From a checkpoint of a small mixture-of-experts model trained on Wikipedia: vocabulary 30067, a variant of SOAP for the experts.
Below are experts of layer 7 (counted from 0) of a mixture-of-experts language model. Rows are named router (the router's row for the expert), down (a neuron's output weights, with its number) and show model dimensions 0-191. Each number is 128 + 24 x the weight over its row's rms, rounded and kept within 0 to 255. Numbers have three digits each.
After each expert's rows: "comes before" lists some tokens at least twice as common just after its tokens as in all text. This comes from a sample of Wikipedia text that the model never trained on. Tokens count by the router's weight.

# expert 14
router:137123127115127096118103101140106128102131146134118126130151162146109137143207130135142138120078128124136169145103115079134138142183128178136122120147118157162103161129130112142155140124111118139109105146114109171059113108123159134091142143143153123144162100112160137129138110132147107139124149127118121111071157116121150160129099123152092135137137136106103131149157096163137119178092111133127113155111142096130150148114103125108177127141148141120134156133183126102110102150134066083103107156123181117158138121130135102132123107121104125207151171099104114105118134123142164098
down0:135139102134133101106142123115157130088152131109167118144084170124087118089150100142127110146086091158167132133165122143143126121127110129086101108126147130092141116113102163107182131142124152129145095122095149108121122143106122153131137152166119146161134106111180113109119116116072133155141158120100147122098082138087116142119122127136123120097116121111124100121115090124076120125126093087152179109071123133129150187134161134142100159120134121094171155144092167096136087083133109154076125098125091104103118134119162122131133110141126120139151130146094106138122138153097097143
down1:128159121123136110129152136171093128138142119119137114130123140093121138094211102120140131085126147115120174100133123111084149132159135135167126111140115099132122184100157094127128145115164132145115147147178137101076094105111112171127150142149120102091165136131110152154122143140103114098141058120151125153132084102209131141165133105130133105149132152125124138110146148145099103120156138148137121119130160103130151157107116126152149123114115112127139103111198155114129141146112093109136052155118097132164117137109154121132121125160150148112150093085118124124138129136117140110
down2:153150086134119104167116104114154137083120131124088123129126132138141063094140099147107102070127128088138130125138184084103134091102170097161140135149115128152141119119101109197110116135118137138173130126108144168163120101141167159107114111112157167145101107114116153145167157083125133115126118115096141137101111177141104175150111100125111142137128159117155115103111140089138093123155143116149128147176102130097164126125140103115106126131104147176121137145123095183112122125102132115165156156113131114156158149106126125103123118141141113141116162143153150116151111163114133152
down3:144159157100091164179140130110147116169157144156150120113089144098125141083109116139132131109116135156152128134124176162068128138168104144162127124097169083148094190118149132139130111114138160172122125143115096110127118103135145105174149121125135121138141146136140148124119098103131104132135092138166135123113113132143102112159140084152140115157125094148115086176143122122122162167114158118074141159166116077108126108135075111146158087137124145126133131129142129093099128166136104102139115096102153129147131139137131150107118136157121108104132117132130115058118172128156160115
down4:163164103127120133118133119155108169098117148129112153143144140099109164140102136141103132146171141069126105121064176144154100099137144091154142095115103113157156134099101128078142139119151137108136185127130146129091083137112108095117131124100127169175104148141109169113107145106158188124100134136161147159170118086112111131112129138097108115117124122133147091133140124192122119138156117116161090120090145125134126144113148110161152107153097151096107136118125159139136118132113126130128117141152145120139149152143166105136120106107096102148156181096158126110139073116107140129
down5:160094127132164165116087126142163119098128131126094106161128102132132094127139125147097100125150123129110125151147115071104135078125146165094134181132090113136167104143109159118097090151143133137086116123142128098139118103067082139118158082142127093081123133105095060155100140145123171135158104159117125135135134103092105117150130132108150108144125136131149152093132135069115137123100120154148171148140117093127153130124145119114108089127123139113110115130123100134159126087130138116104146146169090143144156097114140132134129154131107156126142113129152182177181112117130130125
down6:167128127122138139142110071088135110098127118115120136128138104137155122146150143114096097146103141139090099138114133150173140141083127118142111115144120131141114119174151151099099096160097155158130121122076149101181116140145132129144105132123135106120135155150082123169123134163114124147140155135150125070114105086136178094115151167090154145130135161115117149174106118147156164128156174129161105128083151141137086152116151107120133137103142148141125142170159134092105122119131127117134142131119080137060103128111102157148178101143086136135113126096100162122100117161130159137
down7:167120113068125150110156116114129126105131111157126121154139137122143114111097162108127134146136118133107162101121148139176116083110096087147122087114155137111153131131084109137111096135134149080117145145100147165104125119155140165153139125086125145142138121158143131149139119132121131119181122148117105159146116092116118095115134147103119110117112119104125115086120104146137102109135123113134140157111141144098112064098123090126126210110126122096169150114132131168109116151129135146107117117150143071074146141103117142155117142126122122132077078113147151041140140100110129161
comes before: " of", " to", "'s", " for", " who", "ing"

# expert 54
router:119140120148123113128159103146105127112121102124128105117168171129152093120106130119124126129135089144134175138167142125132148139104116150109096110122105209117143140097134083145126139131142125126133133095161107149118132164119124143154112115134117174143091123120120162120123143146103139066130143094158112102097116152165116182107129167113144074087072127175132143120133098115117095141108118128115174126147141135135179122093125144148162113130168126101146101162115121178158097169109136161109113130094132125092113149123139163112189147074102101102124124121138124128110145150141130154
down0:130119161097122103124083112119183175153121123115140150181119145106134134182096130107143132152139143132129099113074117099113131146171143115139108161129136110134176137082136136133119095159117147117141136114121169117145122152115137125127121136127144123086114128133122159158162124141109124160160109112123053152161153139092124154147122158072149161136123084192133118151096166121159137115104120109144123101136095144153096096129147099140063107130101110123156101142124102151128116118160141115112122168110120131119147154133173129104111170155120148135110117079109128102094147119108106140
down1:115102134122127139134142137144109110111149179111108132092144160153097068153122133131114142087135158138141138119113128147128113143109136164111128087182153140154131125132072173112144160103116119089151133133096122114167170109144111178117147146090105128142121101148156113197112092133111107101108128140135164114086112159130135139172119091113124183155118084133125120096110100126142170126126159096133114131140123070149093173083151131094115088088152090112112110133141129127108142133139124127124140134106118132122097160127133118153093117131144147188137160116156128126096122149116108146
down2:120102125135082153117093108146152123133167062128161125100132123121133091083163141171131170112099143117123145134119130091160125109115141132162167128120142080128157099102128109116141119119125108104068128142071131145159166152183154118111072119112126123122119096109120093101095098107134133155131136137118122125164145162120135126132101132108121146172116098132134117121122113132153159143164135116099066145160129113178116112156169087125094088131186139129133123131109164157119078084116153108085116122116113110127134130140104128127089137118103129131113163129099125120134132117145101141
down3:160129157115116064177126105152129126136101152101112096130128110137124106119149069109151102145125161109122185160128084136121115123128165124106150131107092111132113132129108110126130170142083133126154097087140097100159101108118163148150133165115123123162119104148144139133110124154132168108175141148132139162127071117132084089127086146140142136147110152179127152107162132111105150134133123092135142133140125142107094133111169086119091116122128101154118163157141085099143137115098125063122136104138070140097084126094123130135131111116115158118117162114151140128097106134115106146
down4:162137111145104097137142104130140107118114120147145076143076128105099155124123130109132158121115149132134166119139148118116168135109118106113156138144133129112112142154121120112099142114129125108122133189108145142155176125177158136127123162110107144130095088129148176168142135094079125131127151149100109131125140160165124131191124130100160103153109167182120174132146143130124167147141154089119161141116137121128122102113096123144138108081129101157093128180089127143133070115152109134114154086105132154148138155149088152174103118108145150176137152113163121095131149119112095125
down5:123114093161166136118106070108166106118111154135148103130119130124124160137137123174163105185158144129146139115134121162213105139121149167169156153097130095104127103141137149115105158125131170174133124069147140114114147095092157123145109097152134110119147142152104142142125128100117093133136103101153170143080123144150136120133145138119115140157155118123125112179121118118165127150158157121102139133143128143096193162110161132105127095122090142112135098140099105112132126131134122113110155113170181131128116142140159140148141072117143115130129125128161134169146082116131123114
down6:146127125158111167132140112105146079136119105113123119125096157162102133112130153133126132051142195137151112149140151134077083163129142170098125139135094079121078106129113132110127143119147134139153114109153130132114150142134081098116122126128136148101155111135108129142163152097101097119140135159168104117112119140141144116084145120115122134137107116126152146150129110138156095116090145111110105164098120140166105104111133118155126125113120134135139101104109112154058150152074122124123153110115153138139139102141146134129094129166138110133093090144211160154089099162145157121
down7:122083125128110117141087112085128119110154126127114171196109149125125158111150108137169085152130115141138146126132187109127139105111153120130083142109136102126135112140111146131135147148188133129137088121119098147125092154102112101104151125132140139079108144131154099159125142129069116138106155109156106104160100106143117113101181137117141166130130132117130124155114151140124147175170119105111124196116163122123152126139114091128081181121149118148113112109140100087122120120139089127108122127116140123130128101172131139141149149126139129129160086141157099105063116075155141114
comes before: " |", "–", ",", ".", ")\n", ")"

# expert 52
router:145134119134133107133173136113120125149129143159126123137115083088117115128156130091144141140168095144171118167202125134109128140119118141118138158082131125148109117103142146119155134144127134113105160146128158110133145183106095177129081114127139132107089121091140145116138154100154134141141092091107168108107108155125091129118147099171113146130146113127157121126136099105118129078093055133114139099137137126132109081155136153168109170142144157140111098137162133100108100134172120144119147138134110156117149121145101159166135148153098126088149090111067155128134155113162108139
down0:180095149102119089142172145117127125067128151111168105155110116130110108150081110157130122071136160182119114148146127129096122120127125120153095099139147113087121116131128121169155117122140110167158114144118087128102130140141112144117111147121156118111134100098139127159179170122132146135122139126129135132137123113124156149168100122110105150096163117193149136163135123117140099143137128154165133121124120133132191128087080138174121107123134111133133102111136112175107155161117144170142133106135132125162136091127127136086134178138097174140123101128175126096150169098144130110
down1:153127088184132130102117141135117094105133120164108113121126142183143140093100158154131127125127146125159133124090093144162122118118148107117107111187185159074138137126098143131105142113130139145201162108110096153112095135105158091127139168138135154157136115122125129130097148167187129129109106180128101101099115097132143097132139126140135120113138139181163127151101192155144134095090145141155097134131113148151130126134070158144156098117099143113141168105116108142148125133124110125145127167134129129126143142132148106104087168108107125137124123115167104127148131154137168121
down2:136169152135125094132148135169127099138175131138126174091123116117128116081075137134075094088118109140100115120124179183139114169171144135132150084123138142099156118121102147100151104137123146138126164106098126162124127171093107137084115118159131117108103140132096168129091140137092149139153113143134141134110126126130123135099117150112097102172122098141144127144077142099149127179149145122165108132159128141131133156134109109108178135124130141153167129134125085124127133148114174153145134162094109141138102130123085138131092124120132112107140158159074131143104101148170172124
down3:145106116153144141024108118091133150113119110097148122116132154131128155134111103126139132076142136112133134119116165132061120139145131141163145096130132154096113143105128151130145098133119119102134138145118134102123125146201162053106144151170125138120135159116107092148129100143146104153147117143132077149119135147123127123127147123158113056120137129138131124138113170114159144127169139097118149107129109126145147127158046131103119097107123101106169104112173145135124101112151110114145114116134171127135102148126126123101117145114155140119155156138152152075123130102120116119
down4:090161143162127111156127141129151094144094080111105085166107131135124169146137160101091091129152137147111141138137143109149122133123128196103121138121099157144111123144125125113145140139144128148097111146125123107149114146092099158106136157171132141080130108152114154145119169104098095138140156137153118114173143143130119090116156122132151145100117135138127124062128103145137090120096120143106146123128115110126111110124197130166145139075169099150125174185145094098125175145075142141125131126131078098171130146142114104105114113143128143111123138099123109097139140091105110141
down5:179092164137079108127154131089125167120102118136155118091151155131159077116134165113106108126110112139124115090125131101117085152127112138119111142103154147146138091144094111132131096113094070135102146065107094102100159135094140090071135134124131130136127140144096132124133127143113123124148131126121164108149129121149118072110155135127129091105158131151142126125169144109140137152118158112137138127148155192124100127167159082155132114118097076151162113089108085123115119115113124086140126146170125136115150136128133193123106136110156087138168145137146113142106132128149129145
down6:169146110095128156141117133097117134133130125138109133115097135080123153124135147101141093167121119106087152125131127122077136132117115142134135120081082128147127105101114125090128127140090119150079138138125137088154084112152118124163124129143179149123112122119117116095127101151129098127125151078104145085126137135145142109145177109107128107126181142124099096166157103116182116108135140089152129126121120110107157164143118149097139102160148107094102112133145143105136116102110138177066172137158158124150159140129123152098129093143115114105096139122130155191121151143083174164
down7:160086123151136166105125147149173132132107143137114137127130139113093096095159141105103115104106078131130142124099106129152107124123124111145093112106125135112095153125136132157167105132126091128108129105121140126066108118086063141119106118126156144119179141100125090124091120136142173107122086134097116168129167128144120128147129117138104111121110125121128140098131162144168115122147077085151126084132098129104165139191105136171146110129122103138153105170153101106144093108122141102171125108134109146159140172080153110114101104164144128142143181111148125136122116107175119137
comes before: ",", " (", "\n", " |", "'s", "\""

# expert 34
router:109124156094141131129134131114134148138129117176144146137151161129096107145155119145112132119076127162135141127110120107128124125138106141148109132134129156117119113125117104120155115099117144101090116118125119139095137102133140078108105150102105118133182121148107108137114086123106112158124110130098109081117127103139163131114105104148133124166127088094105076153158104172184139158159052121072068162109141101148125161143103113127174129094153129138151129120175109111099095154114143156140116122133169134129137118184149131167138128092142126106121158093107098157115151105128154079
down0:165161125138141119076133109104110107125132140135101171132126095119133163146132119127098155147162133135105105155138114131108117119141127158097101143116138099115146116144104122152156164106144083125108152089117124117105102133086168106134193125130129161131141182142113108134083098159137142112120123119141125121166153131097118110113174123125126144086131131165175113088169161110163139148083148114150124152150155118117161133141136095163144138148176129167129128159140132122166162142121123097138123143116166157097124170130082143105137106154146165129147096096139094157090130081179113131
down1:122106117121111078161133114114161133132102149079133142123154115113159115147175166133143137163090094117072124128130113141105144115102099090115124145141140101161148088096113106119114097114073132120125140165129132108121103124128114115123165143124104178141108140137147125121140095198133112124151129104079111062164110093077149101137117090114163137129133120114130119120113138124128123157114152119183140103114168156145140134145146101134118115105167139105131127117116142125129068095172106146141143105154111139133142163140113131143176135133123101128155171112138130165109127058121109130
down2:133143127125137133117144101127151125093111110127166140113112121113168129153160130136158117166118098113116110142085135145124122143105121128137104146160137087124137062123098142144125146102097097121098135128110139089119112166150116096136131098131133122150142171152135147125160111123163125161172164136107132131136175116113130115099145126114127101110157121113082105168120124213162100106116172164142121120106086147149164103117164095110129161121148125108124121130159110144116109136151169155078140141159146140124111072135129086162146133126129136128117121090107133171171117104055116098
down3:114135129106136118158139124120145127117117154119146134129059141166127156099142133165192159125110144126086093108099209110123093144130095085076167133107105099110112111176173098094098113111096142117123096100119127126092132133148119146161106138073116120113160081106155119131145127086142116139119128144174135119123171136122179182117119118125127147128139160126127123127147136101148122146123109131119142122089140144109159129119123156134146142117153113132146141150141163134115129148137109157135124094132127085126154142108093115174157113101151118173122151156104146140098098141173104115
down4:103106163114137138181119109127125136123134158164132136160169132088132086152164079132121167141107100157170126178099138156128110148134158118197137141126149116124126110150104120142141109156126090135114107149168151078140105126105114135137116102143129126092118124152119132127142139178142152150125098171147101096117130064102107128117152106094118135149135188107144153107146153129133130105126130101079101133126157125143145087140167144135147137103139126133152104087132143144156154167117174097141154167142121106133105106103106122108113117131155167143077141131128137165163141101113136104
down5:126107154127089151115141097117085121115176108135146121127108118108120169144137144178109116112124102122105118126130151126141153128123121113129164105143125106137129108130132091146179108128102107058121120138123111118135151094119132118136108156136097150137173134138115134133086138128126129132133084134120156126123122099082155145086117151198137115166100114086153160119158107106120147110108181058128151095117135161096138183143084078145153153107130100096157110088152167115150142150123144130146102097111116116113163158151128127128136176143133120135166143102132158123134129136100118081
down6:126124084114057127153131090149109057145167091129118132137116142105110158110110127128085168141129135094126100150124088102156113140113179116142114152144187099179119156125140141163109119135166132111093126145140119120089114154140131117141129100120129143156141093121150189120140172153138110128122118160127160123155113113116158149091133143114113170116099155126162148125138089099092105126136115146109161148171118132092128132105123090147153134131145117139143109127105102099122115104116085143115094162074073107135116133138154140129120122153157112130138122094124104116149153142142096094
down7:124098136110174103198118151152145134119147133075101106157133141149124110161115138167114110136084120117091169134094116114137123109144168136113102152138124125124116135149086138138147123124138162134111108153117113154110138131105137096134105121141137132138118115145103105135112112097132175174115112124103113131115124094091116055112171119118110118125139076114114146117108176143109139139163122131141130146082138114107114139119151127152110129143134147159178114139093104126136142147104159188143102071105097160136111104138122138128148142131139112123100148150156203123145169099158083170
comes before: " of", ",", " in", ".", " and", ".\n\n"

# expert 57
router:148120126104141087135149127106122091123089109168125095080116125149133083157109145111117142129108120120101170162166116101128134129099157127137112100142118182104163108106133108129124152193146086115141175139130117123093133130109084140152137128112145145126112109113100118122131119141104152085079147145149148146080150116144126164113116102156136109092112140190120100153144142117151116101124120176125150140138082114116104136114133151175164101118152160149096114113108105163134101151130119084086159171143097113135125142120164104078156138108125111129089148102145135105129113140097139151
down0:138175151160119147147129154147119126132159137092180166130136123116154090102122142136163098089156134107103127128113066143125094145137121145121097088117085145118119099119143107118147157106151140099132070110137115156160128138109117140126138152121092084144099161137135089132172129117103099141166143091145141140118121098107089128057094139121115120085102126136127102125108084084127102141183105127122121096176165118146154097116082122108140148146121109108146145117131134136155164152108131122129123157131129147127155138148095119176173111133106161107109095113114146135124116147095099124
down1:152119107128101152079127163147142118118145139124183122162145102091160204120126120121119151111147150163120094129038168068152104125106111147149122060109134071141123150141109139112118128119173134156112101139117097122105132149106096126136126135126142097140169128130140154109090148108129117151123110111133155120140130121115096140137124130110132110093102096080093128148148156082135114101126148140121196091093135137154136114117116148143095133124119130125183148155161111136128137125147132142151171124165142141133137123117145114116130102141147144148105132104132102122112106094142161105
down2:149117156120109114149144152145128082144148136149133164147136161131113132134147108109135152130137087120120174139142123120211085151167132119133141129088107155080141145099156121101132107097159140147106123121135145133098121154112113101135138172105110096134115081097149051080150129116151140110113145167134130152104114117135139102146109130133172174095095118093107118144092138150116097106114118138125100140125164112117155115118142175095150127118179131110136122102158161117175157162128103096119123127106131114065141121085151146130132147145108137151122158149132109152105152110120125160
down3:134159096111137161087153109113151125149164116143137140152102156155144171133134116159112145149125118140116120115163106149161142120096118072135109149138120105131103137146094127151089111135124118159106111186156132145172168120158134123149094165092100111140150144162156135118109119105106119116123117175111135108139144158140134155125186178171062143140110139119106158131153127102126177109117160097116134110109125127171136153141125114093102129123124096110114096121154162107163125094148114137128115143072097165183131141116091106112145129140145162152135120106152138122126139102127078092
down4:145168122170142103117122127132154162130121191120129128168135154117167153171192123102091139119145151135118175146156119131132136111116136171096102127110153172137147077100119138111115098137159165122070153165100105146133128100138127145114133160140124135135126143118119117116160129114117101115123123141104171126123129097129158115137095117179131146135185117154149110099095151112146115102119125176125135092112141160112143104140146144097140127127097139151147152106156128095115102155087145156137203101100152137160151090135115107150127090130150103081143144142154123118116140126137160148
down5:113118127116128140130144133125108154106120126086113113155142138111127165155127103106138106094136149181125136123106108071167181096092149124122119124155127158135091117118161127136103175083143129157131162083120130151169115120130121143122162156182130130113113109146105129111109130090145117124138145125136136055138117137141119088166139157145119095129073147101149168123101158120133095110148156125131137097133100137104144131174137155118140110079130129088109105125122163103106151133125125156097136137138096079142105127108105171145128148141149148156134161074101173124130161089097110104
down6:143138104141143099128116140129126122111123176117145149145130136094125155143141117166157123150111126125129082115150133113092160126124137195159130131091139086183146153108143085153116107163142136138161138104113101108131123140126146141141122093085144144130091116121135181140084122097106188084155101128134073119144122129123148152089085122150130105115150129125085132145123111097067164137088144108128166141120110139111121115075111132128106134138145145103155131135167144081159103103112158134148147130092162167121098113117111143104086155101137148137085138124138106148117166137148117150
down7:126138129177146089186108132106109146096130100114123134131119180136119128120157104105113132100127104141108121176121091133155137092130151168120107105113122174101127146123083129104118152169139147125098141090133142128169122105118087128155155156121131146100091131075168132139137126127154137113153145150141128138098153063113098170141157097133076119134151167098126129107133107123109170122114116124122169106180155154148097173117126140130101124127125130090130134143108152112107122102142150112115143133117116141135146147109165145147146105092137094109125077086077104125111120113142183108
comes before: " |", ".", "–", ",", "th", "0"

# expert 27
router:124134122098114165135128100141121121127073105208145112135137106108141134118130147128140121109138115117112158138125110135150104124078104101120163156076129152110092153131145151136115158099108145107119112118161124130111122152133149144149121110096089133108111129128148124131117083098129126106144106103085148142133160146144148161139151105128108110107106148100123108147140089104132095105173097102080069104182149148100100153128073124144116123112164132089154100100159144128122129137145142163144129154147130122100121102114145098182088148166120164108157095075117078147126138134150107123
down0:132134122163159112157086120137109159118131155155098124128167114103138153122124186190123147155151114097122126169110122141123134124091127164046106104101170109138146103149133121078088091134099153126121117149145127122111128166146149116158113130127177148130108175110117150112111103132132149112135119089072144149093168113125155125111155134073084122120130136145129136173122122153116132126127119096102150115120133158126118124140115154146123144122127140085150114170110136135173148132152122139147167121129128125110133155169104111162159092168162118143119085107091092142111127161100118118
down1:134129104106136122129136138123097104137147115160102143153113128140128125106120132147113156163131160106103103140049144168130130140176150114131158139107133112128077177122139118125124153131105155130166104112114155124114131138084131174177134113154110136175147135111139138154173147119116106074103127186118163126164126129152117161113161149132110115153136128124092119134164109113160089094140131116166139127176111126118091140151159158137122096143198089124114127124130122164119142105185116120101129119115142118120105114070139126127135096163157107144068091114132123097146125121121111128
down2:118139134145087142066139144137120113165120168148143129107105106126134132147110118074121130110112122121109124101095141114103125174150151186180128128139155116145118124080128124130098145123114123107115132155153094152154146118158140165095096161162125096080158108118143121116134190116135106112086118119133119156125127134139151107149166136140107087170113075133151165111106140090107116151081147125184147147153174144106143125149109134126139084090166149148111117123124127122095136122151140094148138153134127112101128148097133079161125132138122119111141106125126134077127141088179144149
down3:104094148129134122177114160143130165181136117153124090184120119136173135136121127114146077127130111147113133135138123121117090146102115132128096141156091110112128052129142112131138130105139152136116107112169158136153116138139131142102108127119139139132109129139105150117127134129125142129130155129137118073153174107084140107161151115112178119165092148085124172145177105134127104141177110167092123095113155113124138135117142144153090108113174130129141131134108089173139138135103105197105172144184127132152103154147143116108154131117099128128090125135166153173142121133120156122
down4:061076117187134081079120177147143148155139148125138114124126138140118169107102114083130140095112120082127147110150147107122190072120139090138155124146132143134108131118153125125153116157117143142110107064116121169120138124098138127088161179106122130145146183095148107126118176173089116108128126135137169123116127130126132124115119160116122116115173128097127132091131137149120126128151104144140074139129087101152150114143132121146130107118130095139100140128159126141145139099113085144092099150134094102144154152122132133148088140096149131126133125113140094111138101104149131090
down5:111173172132118133162107105132152136111125168156108123117140116114151132128109147120125137090129128124108126124179086133126156129097105118151143100137142094158153108132142162098108135113076108114103124108105117080123130120138163165139143115101124124139126093118154119081134102127126133124132137090083146142088148114096160145152128072087174078128170130118089136151146090093123115116133099103149098134149104127127105182119120092133142125116177097111132095092161135142102123116148101114105141160160121115075140159116172144144091164128105091111131144138088120162134116123085150153
down6:087151151113162181088160116164142164144137137165114108143096091148144150138106169161166122076138160170151140116136113182123112104113128096093101157145115119094114148102151131122123183162148126136193120117116116143156140097143107130164112151120110128161132147122097104159124121125105115126143119172116111138130145132100156124122152125134109130143135097173124121086094120150141152159150135111138087119099135193112132129082133157129117132162121157126143143105114128169117115129120090145203121084094128088148143104120145175108102133120123122128133117132136130118133127107157118111
down7:139131139125128132169137143128128133144077102130120127097146200144120163171128076158115102118145111121149122123130126141113162151113121101117133107126097114105119131058139123115102155124107098165124112142110151111096141095155122177123132107146127151107157098122152126121176117119130140133145107126124124108132128128114139145124072081099127145138116111118090081088155117083131147143125132140089134181117117157098087182134106118124134103154109084156109123182157124111138159137155142142099114162087094126143157165100124142158140134164141100094087104106150120134118126123068134124
comes before: ",", "\n", " (", " States", " and", ".\n\n"

# expert 0
router:138141095112129133124170131092128128131124126176141157115109102088148108107169126102131143149163118134128106172188121140141118160083130163139127121080150118134159099122167109148119127127101121122105151111142154107137146165175111123150105140117128131124124132126124114136133087111126111124147159098136158090122086161127112135099144097106158122107145124128145111148150079119158110092139098118076141103155128152093105103169134145113100149096164144132126094104116138105086113123178130152136141127175163113065111138106097154154127146152124138120141100077104169172149094140080125137
down0:116138151084122091129137145134094136144127149158102140151122117153115135157163181123159097173169104105175146144141082134140165122123150122113063137130164134137089134118131149135112137133116147170126100108177130097152161139125163141121123094139138163141129134114140092094125168132145098102122163121103128117162112120116132097147146106120101113140142144164126121148183117107156203157148101117116081129112173154120148125121120130162077126101116115135126126162107146114126149159149087165136132144161089137131116164096116143121126074106130136099166102130132162122096147110133123113
down1:105140135119100134115157125099084114163148144130156107167086133126141113139106148120143144129138126140162109144103133151170113186136117079142125094112168127127097129104103076113121144093147148115123150145145104152088102126119172135153107131121109105122153136117133093117137097086103084131155151126159133169131108151112149089117153111103088137162128114119061152144111170143112139157139131131088164122138133113158106089144137133115117195145167125144119140105102133125122093141162117128125097063119127102132118143151158139197151128132135118150129111111129139085135079142125156112
down2:067119142117120112152126114133141100079114138181119130127145105125122138138155129148058120129142161138137109121130130127092129148131181150118117123161115136133062131102105138113131149100160127122140178114122128131136149122103156125140153155130130120104149109127170119165140152124121111178127171147109109143133093153165145141134157122134106132117127183175134113110126151153124132150063140142118126172116122103163100107181133124149137126082139147140120152106111134152121108135115146115090116135075094068100122085136136090100122100100150135172158168149153119141114128146085139105
down3:134132118158134125082112129091091099108166122130135119096124127121132123090131115128100182108166152109131170098151157138118077111131125129104112107130156131141122103145164136131158146117165157086166135144102144116088117166139112089132099138141099122124142119125170101151070140143138099084140118141127146185139104092136156142115096144128120106138066093106146129139149118090133148135154151145141100175132116111112105097099097091131103115135080106131169134090158161116129153109106077117146085120090117143132144117114126107148103146122121132129124182101134144087113135105132092116
down4:122126124139120129059120128169180070115181124130153108178144142135131101105124113154169159133144074138126140127154137163130122096110166128163158112135120158148096127119160120121144126106149103138132109142164096135106137119087115093114070133130124152149177125106104130147079171150148122146082098136129121157120090109140112179151135112087175134125151126159129115123122148127124142138112082128136158130142129125141107133107074134178160113132126124122143120125137126132109095114130136131084115109119080081159141112108143107150105152111109179126120161117133118126152150170133143104
down5:118131104082134118153134125123144169106113129136121086128121177105143133104139118134124154084097131114136125139064182121110149131122111093120105107104152178079128118098094097137097130058099154140098127154090133146134115117110115112134117121122126151135131071178111134103153091146131123130132137090158111163109173138180152124144111134133105114170124111107111133139160143107169149147128091147154099114115129148118165120109075131118107103155116154135138159172114123140132092132124116078106101159128131096124155098108137116124099138169145101154117129102129164141083129149132164137
down6:156129097120123105130106134151082111109144104128174094139168127169148107140161155109119119159111151110080129107118151112108126153169120126191134179141090177123151094183144099111166129110125110165129107141091148117087135152124128104143121134149156108145148125100151144152066147143167131136082188091152120155142133122105083163089099112124129122137112146085130099134105121129144106117124146096091115105095094142166118111157108083091134144103124165099118112121097118153133122117108149135120133113147126114121142125149113127132105150116119109137144186122109143141125121114140093115
down7:093099093124135142063130159094127131104140154100144139115113157171106136187128123140107121143105151142087163135105095112132096127137131167136095124122126124172102129146095161117152134146139125132133112126081131192103149104135129131098108120126086143120195128177122093142105126142122107177077113118112117154108125102110111114120142145122117124141139096136136130139117135143157141157146163153108143145120138103139131117114149160164127139085137115114107123131165142128117187102113083135154083093107145123137152186117151100115135124115129121089115209133137159102122153145129146121
comes before: ",", " (", "\n", ")", "'s", " and"

# expert 36
router:119161102143127142121120136142121141152121135139108127117070128131176140137125126144141120129107132125133191122087132185106115130065167112124120154102129147118174118166202110133138152190111131127114117154121101131132110122113165156122134178132120141125113143106152110128143144122118154129111119119155165154144156117114117154149129154131131167157145120164142177116097182092143119128118135149145105124135151104118113134120110102090159169118137118102087097091146175104135118138093125182102127117094137135133143084171118129138121110127149169110109173145140155135165086128147160157
down0:148130129081153101159156115116159099091142120118119134114136076146187107143150102139127139136138145121111117119107150139080127108146120151127133090112169143129153141096148137148126140152139124152088113130109168094127125126139128095118109125095093141180125124156145104132148127136101147090097164148120125151104106149127112126117161126149089125068121166156143110102096122153121130105153158179126121112119100130165160123135079120099125131196112121146118150144182131123118119120093124119149171096119128119128155133097133097093094177119164153101087161137091170098109145166130126133
down1:133127152137148136069093143115128142103133125134130178151132120138124138108109159139093125129155150111089125104141128152133142161076116142130167103085065123109102114099107120116117128110118113128081101108108087124116105134063125105144122130168088118144110141088104118069113115155148178146102146119102123141080155104089142101138131115136121130153120116100130132099145091125133141110082121157106116122122157174113152161135126121107144125116146117160147169126113116143112114138107136122122055098099137103095161142124153119132117152097124150078184110130132136159107159102155140157
down2:149107128152148152177109105142088171108100142146112177128124125135128169161146144146092101147126159144113108155108149104068177096114105120085107101162107139168120191149110161169092102160119108135135107126082133127117122143082107175132157128149140086139116159117133172111171119148061172140147100110147133120189145102116135157115147140118136136126123109126097162127106151140126132114104103148148152117143104134109122111113131147137129130128106132146115102150123164111132143136107113147161135123121120139142124106145126163126157074160108114159147111181126116130120157137129135155
down3:148071110154112149138144166124133147149150127119111141123156155138188118120142127158125089129162167165124138107104122112096078126142124128166151120132126135145171127170132119150145109112148140115146112138105102128131119185145109172116067107153149146073123082142133120145108130152138130089109147121080086098131093174096140092098139157119124134172129147117124124145120132193095130110123145124118130133144101123154151138182085160122139139134115109150117154145094088109097129143094121096117118136118111140135163140134150124088175140146136122126147124100113183146139145129160138094
down4:104109199133113137108148139117171157136111139132081141154120177144076137110141087154136129149113102090150121121103154103138139165129124147122120118074121123158128146135137117121123150168128112100119153173085168155098129108118120102132127129118107153101100108107138106127150187137130167129125084131136139079148090132128167086102128138108161153113121140155114132111151141100107121121146096132076130088132132108139157109130120129146177153112129097106102122157126142134119140157139173094082104139142162176170160088114136099109160142146140128122111124121132129079139120160166119129
down5:121142156103140086126162115143116109143158100137130113164079124130103125148128170121185095145121112110147155123136189149181131151148129153147129144126143138088138107112121121109103153139137186145140141121122102141087107112087148152130157094112089112136115145121117109166064167178103170117151099096122122139128122140082121128105103146156133129115140102139144094101107100146147150162084121077134140175090141138151140101111137129080120081130106118131121163134123152142140092121117101135133113118153084105132125133113109175104111130142131144104120104118135108149116102131185101109
down6:127159121132134080177142120091142123169142135170143133152112164125125135111094144080122133116180166143120143110125121162146147122169093131135102142139143158147095118110130154146135131116139106103142152103138094142100125155139145108131120100125113123121105110089114128170092136103105068126123129121100121132127152099163141094102175121171159058160107100096143121146174136162113134159134189141146129113136139131103124126121075145127111138114145136123131159111088101111138105104139133125088143187062099119131122137105157123168125153155104130114082136123152154149124104134125147134
down7:148126111136131116195158179143122141105169122158094132121155124147130127105122165171091152106131127095120185095155138123108149153132143141125102107111189107121133093108110144138143149107085130140123150135130094141114123106178088130141137146150162130124095132102149149158114163111116116099149095137142132115112143151163116123173129147110131086102074118090131136128118110163099100131105175148131141157140059116113174114123108095145127107146132133157087106126131148156118116151115108139126128116094148092156160144108136172112119109163076127098109109129147142118100119128157154162
comes before: " ", " —", " +", " −", " W", "′"